Experts of a small language model: 16 layers, 64 cubed ReLU neurons an expert.
Below are experts of layer 9 (counted from 0) of a mixture-of-experts language model. Rows are named router (the router's row for the expert), up (a neuron's input weights, with its number), down (a neuron's output weights, with its number) and show model dimensions 0-111. Each number is 500 + 50 x the weight over its row's rms, rounded and kept within 0 to 999. Numbers have three digits each.
After each expert's rows: "comes before" lists some tokens at least twice as common just after its tokens as in all text; "gets" lists some tokens that make up at least twice as much of what it gets as of all text. This comes from a sample of Wikipedia text that the model never trained on. Tokens count by the router's weight.

# expert 13
router:441467510475388380440559426567583555436491389463501572555486577461552543483415542558406491559472482509480479523577513549447472520493430542491634526499492512533559480433573448500451506581435434528482479627560414492497511495502524423489558543472483523512509512501430489466531498521479542522427576545415509542442449511477522453568437474511
up0:365537553455457512494484392517474540491495429483464469491461475404550455530562558453460550493596412501553606571550453521450478543466469539440551602498437589482495493503554475459470561583494546487503588559399447466587570512529460475417498536462503540539584499479520503512597555360467479452458546553518548504552540535480466541358509483511
down0:415503528562509528526528495511429493431490577470505495529497641512524536482522508492570430456409458523420549554527548561540517479511488424430584556505616535516434498483576549480500550698501340481543534477533507428537397481530537410450551435488462515520393500569463529515493451487461514472524375534493521530482552594469426497369390617522
up1:502480490582507549460477586462468460444499529433379471499594465539421554478518534583530501539474493608563513446498549506502538553563413531493522545478466555433552499463454491524482532522560477482506582553546510494468494694497561479499504429544390484433569505537526473450551490533553448457443559489607498383534391539516565539461477488511
down1:605525466493611587524441451477484602506450494500492496468463398416533512441523486513519576527556549523552519520540534556517470605649525535484453494513516472475519483480383502503422532511560460532497555467472562475536519483505551492524436428584457461500599489511447613501570526457587523459492508523500471524470453521526435597419540492460
comes before: ",", " as", " known", " than", "ly", " in"
gets: "ly", " also", " later", " well", " then", " more"

# expert 239
router:463466549508462510509506459564554452526500556525489568532582588523506514542447516452488542403448607499530519526582575541459456527454493450541518488511496498534620520492492556436487511505477444518560526561566461454535486461532437474479457579479440497384557514439592481482457529475459465418508513417527467492539509477491458385462495560514
up0:552513483513452591531477503499510467498534490544545451485510548507487455475410530507486528526417478455508434594587512445480442476490551385495601566439479443529542431518506623517418597496571517545515545392503423495461483495459401463523430448393647548486498628496486454523547512462463534487438478512441462526544527591480460442529418511617
down0:453479497419419619500475556430617428458509470548432495461487518547585503423602508449476512454519625520526499578599519519482543534545530618469531447392473495501483543535469478591467549490620434349532506550528563577541478465426433564494539469393428460475577530535536491503479538542382476452456524529449471525553552477555389475534427485508
up1:548421548576584504540471469486509498480520532458531499515470456511457516554458526488565448528509541406552363498548485532555589466508519534530564512488488510446533462526496443510478565501435520548515515555430510512511432500625506457525586530525543500439527470472504440447496530501508523517526399443496570422427538497432519568518575436501
down1:446432552530476488516559445494512483471536464508464466579449436566507483493599573434467462571461585534588404458547482563511519431575448529534471521528508493445604465474572425552430471493482483431447519538551549490454500480473490434469531455476524546588421522519514464342518549589478558501531506552573489435454482484460561480509496465406
comes before: " the", " that", " a", " it", " he", " his"
gets: " that", " of", ",", " to", " on", " by"

# expert 57
router:536575534438406497531554527597519508563564554415500536446442445528478569407473488566562522464485429546508531535496396462532520496506448527516442591376483532449547553429556582562488533546453542492391436518462475440535406419459442420560533453572560501455453566466550506614570529446494520467469611540522563577481502521448505494540454504425
up0:484434535444545511614450546424525535532511495489478472415486436459505627446466452539479471548491510560594431487502525555510610545552509535510469505502567534496439517499604465604480500506527514433485485467426473556460517475517540616478454528429560542567465519422543456512489551568470502442593460521534451550521421478543486487579568499450
down0:472412517527523510584401460446461459449511527538458508528529462481499457533438516486473354511462526504509480413496688513424542505468553531515540537514518428470508445518509389446477540499583489491564583575406456498497372558424632517512482483441493469535513460471475631449544547614558407478587348519516447532509470587535550517419469501595
up1:523509574485608470439353520470486531412558536466514520443509463542512550483438590530583432476441462509422476516459532501539543480442410561554450546515535607464567566518513402438572591463562497424562460574475531511471520567468507435493432496507414484537454568441429416501500502472571476540492530546467487504389615501493456492426607518471
down1:449512566504427452490543483492493560496555507477423543418501618458575497544551420546415490419484444532548469471479556475575451558515544472477385573489566490496514488432548620505507493477452460593523462499514428548490524527562481524583576411466541527471487463450456610504531529441491492425544469523545470441482602466500537508534550477441
comes before: " and", " which", " but", " who", " with", " where"
gets: ",", "),", "\",", ")", "—", "\""

# expert 107
router:462512575567464565504505432450485470595465576454521532478568483540636520496492535539497415378484439495437514558549565537468472525490513471414600491414464538463476525529508498481501461521460462461481520483544616434480499533482579534457548528584585502475489591375556484562480489541515507444445529456495469472527447515518379563474459520541
up0:507460488526439462471493460491516495546605444587509553436536539557445458526460441477464487540510614571339513562534488496462515529476507504457578498492518514428540529497514407561375489493514569410540438520522488525534489522512554537445483529545504509403432564451635458431491505493548478482487567534508473460494520489479485498407402475618
down0:512439534549490526480524507417469547466479506480508470458495431439596481459639464550460472543483493500529527441396512495522506576529483418437509427552464497486489545487551521523450490524510525434532644507438479442489397407502554449471507606544504566607521539452534472493594437476574499555503499483512521476440568498442498481498509382554
up1:467556467414506452496473504439473468535559569493485651429521406629518590540459508553505532473537452534505446451498535479481501507537537562512488422459525500474539616500557486474590543494536504520541467548482417580476449452480560458613454442447470537503454530480392401390543554560489521533543417567495480438370531494541507543538454497479
down1:378471481476477528487429547467503612518535542501511517518452438519582506486587518459512469538470404509540479500416465427588427483595574510494511536505487474486585512530522539534473578495451557475467476547501533456474554450592507497517440461502493484404504563432436529500661521543504527519572314445526521524513495546504522503555408473504
comes before: " the", "fer", " his", " B", " M", " L"
gets: " of", " at", " in", " from", " de", " to"

# expert 247
router:429525414440522477585505528548573489530445567575519485459532480435511495504434449533513513560539568507488502561403430432520507471504486585472508561546581508558584624527586571624475573444546457470454471512478489467475450459529520485563470574396480546535398545569569499494493472539486491525437438518596575571478589468474491550522437478443
up0:488589480483480530355472428493529549452512548506513539592560523486501548503454479563520415427521556539485557471487517532450565500444483484492570434407518529430525547492510502523463544571470552431504445465429433457414498510540535485446566494478481524446437477565458433543533450606535468489483440548496591485457496482482437553364401467502
down0:382504425458613569483416458517504467451450487515500564571500487564461557490607563530646454494551569537535428495483481541477454512585575551577420472472537516425543577519507545489455466433508483401481532507478486580430560536559503505591482489521535512473460461528522529522454537481423551456487486592446521475532477552533555531477518492499
up1:620493468498592513516471546519532544450451410535561515471566512534481407446488476510481532518583522524457565586422543417464560484543499511501468464536466519459582513457586540493551517568588599446515624574374456497532473445459641451484480574491478471530500402542543506442477508598488509496480463528495564499465532420482460501555435498566
down1:609534457468477571586427528458694469482449496497492514491461514474499333456493419447502626529547487601437459508481515585564575487508501516556477402528486517534496506522529388487505513486473497459461534487497491456531452497491575491491484520616485559536376460592491499532529446540516565470539494507581506557469511510541434427525507543553
comes before: ".", " |", ",", ".\n\n", ")", " in"
gets: ".S", "0", "1", "R", "r", " him"

# expert 23
router:544476539548514446493494542590451581548554478476494450467560519581540423508536562460468433480443512515479570477545403541417527531494607444431613540496444455493432392580494542486475554565507487523611572546414573418445463557469537472480405464448490515468496545444509506503520500583489526537421552551414557568469476563504485512477517495503
up0:419637566552461576519594495484412541469512488611503478354406514571470495484455449446557478409465530469484586468568505535523503503509549499501576468513506546485482458517517412562528499435428526424459450515442507494513400522535535526391503501556546505479510509457537470524530517575500449576599496551550478487536415556464413547429581514448
down0:481447460527386573605472531462458547515504547534540506505509516447528484554498496547446560477459512473511535519572591465526459512496555495488546530492507458526486558493550457566540500548584540481607513447476458536492375452517480478475491526504622599577412535555426542584500460503523456533463513422452512510513469582470405531453502507538
up1:595427554522410474482516509511569448474541468527525480459519433475542490443496502539528466545496476568481405537552452491515544488554465494447532554493499532566503581502525517523401443493488515487494440446598508527499487502524501540504520536482504614458397592441539558572420374569490586385529530564601555453505545526470439543413440453529
down1:497527532487492481551449578391410567487433510463543534504456620468509540419536453526473531528496397487510481490460506507503538451438417511432379488531513519484473505529455587563554479562520570486510486483509554541519466485518498419528503444584513484476542453545444501519603456480499477580492469502508475437459486520475469535509602554468
comes before: " the", " C", " of", " B", ":", " P"
gets: " of", " by", " at", " the", ",", ":"

# expert 126
router:496431461466429503471563499515393481536585540529521440442480465500413444489472423572468581529591490491450484465473420399510449443458541515444512436484479468532539436511523600466487540566522500464463471545446428516488508462525563438514516556522533480561458448453569389489544483476493534553452440454403543472417579528458545428503621505517
up0:419394473378459510432519408454452546564556592573529513477533547436479416543408509523487486443533424477491469453518537508491437530447551500520456458478482456568496529490496496534535556556599478482544427598516435518501461467470550498566503411446559448512404467457462478548521465437550414524511566605466547524432609510419399387501455473496
down0:482452481597526578516546527517443491406479494586478517558416447516505452479507539489633424523505492436439507490484444524541565499535521535484444484496474499573478564513486481522487544571548395538570436413522523482589415522467513494522470538458586476469490414581475549527505505511504505523541534467509435561492419580464430445519471507510
up1:529536438511445395533534537580526535392488471540463527492490456506481482520496477460483546544447473622547529435522502471460539421639501500458469477473542495521521445532513531502443391450499559635538563497550512489446489497411547363460383549504507508432407559449538541475447503488470450444468570595493485475516505552533406611447414498463
down1:434436442502467512520574523541613474592427517476620486492475409515499596445541499407403433531545466492516487583483484493455480388568459530473502456529507504528493480529540401525428460452473520502500494446548583485559510453448554461558468550448507458467498525467547529522534463537423504515514467511550462497548433536506461573500393434426
comes before: " of", " in", "ern", " the", " a", " is"
gets: ",", " is", " in", "ast", " located", " of"

# expert 218
router:429381578506517558556500589453526462485412402435486481557486519550569420422458469459531483552543451503514446544506560543545586552470519457519566501549546484584468564500473559413506549485512442504457487551556413467440590504474487614503532523515579487581526412466577521503429543474452447555481429519429518538452411506505464490503540499452
up0:493523410509578526556555486534449548518500509515585459534512477519426575471556477573465513508447583509573591499435580583470476517536513500485599495568510485547481499509505523482557560557470610493451410477399491510549468460475568498575493620404505531433576518507449526477426381461493475518478447404511450471501516476519592485515512571412
down0:418515482503479565446551561504500498413566579430437480467539472516461484472490546519475537586421502423472422523512532398523537518468544644557508572601476488436474563592472452479485577528562426496423474551494490491480449450526589569487532428526497478500470423490476631489449556499552409469583486448560407521447501412395467494484494481540
up1:527542500554491559453445510567488461470596510562521488444549514471488520449464455389470482455458534464408446545476556539462445531483438532491536438449459444544572477575531513585405495528452514573477528439430544586514584463513477452556429510494432472470406531568395499536498521486532559515544448572533539516415638589476507539445432470463
down1:491508487495499565582431457524611509520579407547418479475461546513526539444517512455543551466495487530519492547518487514532484555445472569543430428514440447468484414494496461566513553465561514534510471495442514522518440516535429448483482464507567509452611535571541505575490499592531542496448546440425495473534462502499530481432473439517
comes before: " |", "–", ")", ".", ":", "th"
gets: "1", "2", "3", "4", "6", "5"

# expert 88
router:404483435486568482560569542574430567470450476480488466496486549471468539566494545621470507543547479474489430512553511520442471489519538496549558508515404457467441524468513444542515525554492556416570595587410353539478507537555530542535530527440526458554542484581514454518530483505481505504376589570539567448525454446504446486512512603473
up0:500441479493473550478567479526456538553485463476490448575450568467466443505508528457601505510521579517482425469541495441493644527557503564474466563534466526610456430472406505451416513466536460438504489518605510517465592477518589478498545464536510529511553459538464524503471389381438610520482513514502485544451473540548475398522571532519
down0:545491533577554548506525503507467420425538477541412506476509499557513539487476521439468483505483529456479504455564468517546510491569531557474412486492471539455543456490453515435555504435572522549486558624482433508482473479597472504514508520505510453454446501471497420598580452612421538477471426553496532528555457588509501556525521509383
up1:530487510469475434497635531523409602452415475470483494559421485522542576560551526480576444490536597501481487463553465475452553444518472452532494504588410540496444465571424426426522455556552518620478558401422479479476484530456469538482528533496521565516518442496488482569475430584389535510426564570411495545600441509480482472493436544527
down1:541529577514522375501510481520436413472470464495459620427531457655531378491508486503471465475563499504368451470506552575539486466435478441588499522434464452495495546497532499489495516435561409550583561488595501403490515410470431457482486488393541491584472567565541470484517522521446471467532439526441537510602483544485495582486549427548
comes before: "–", ")\n", " |", ")", "\n", "-"
gets: "0", "3", "5", "6", "7", "4"

# expert 84
router:530443534610439565411598483610514560493576427511494447520533563563492537514443543567627442553503475500486548532557439435612596490479528533476538535461426515469461529512457515479487516527409484538447505454446507496601420509457500516566564462519483486487496491512509544483544453501469518485484470541501482464460487429551599489461477481569
up0:578488497444498355500497385473488498535442614529495599497514521500521531551457548511491475523460423535554511481506580608513567499422435536456493518465515621455483541436493443547496501469545485471548423574552498464449469542417602502449523560526416533532525439502479490602450450610496467499459445510541424443500535500461481460543508523570
down0:460509502464465381521510462501460460456452472448529486560419544567481518511523459520480540645464525473485483537474445478478426479515461484473606492524489436548335501428529435502514459413504461477661557583549511512488547500496509507432523510589451430517468477486517517530517376506476592480550493476523468464492600537460475482471483461523
up1:496525483557470500552527445507558582458553442469567478578457566511472501574617500435457477482494546510535532486540501515549492479516500521455516556536451533438512513493456434503476487578503452421460539486552385586498443522556480435547528490511483484507445525489494491510465549522530548596415496441568528523587538482558537487402454503540
down1:508525447471573495499532539492533554492547439447536387505531460516535532511497511454594330466455509463492601564526493471591501467493480476575427475516569526565416447570509540461535469543556475502418482528526510343424527470468444546482472522532462522436530472486537477534521568566547590461448484430484497505517405467495468502466501473543
comes before: " ", " the", " a", " and", "ig", "ange"
gets: " and", ",", " or", " Or", "/", " but"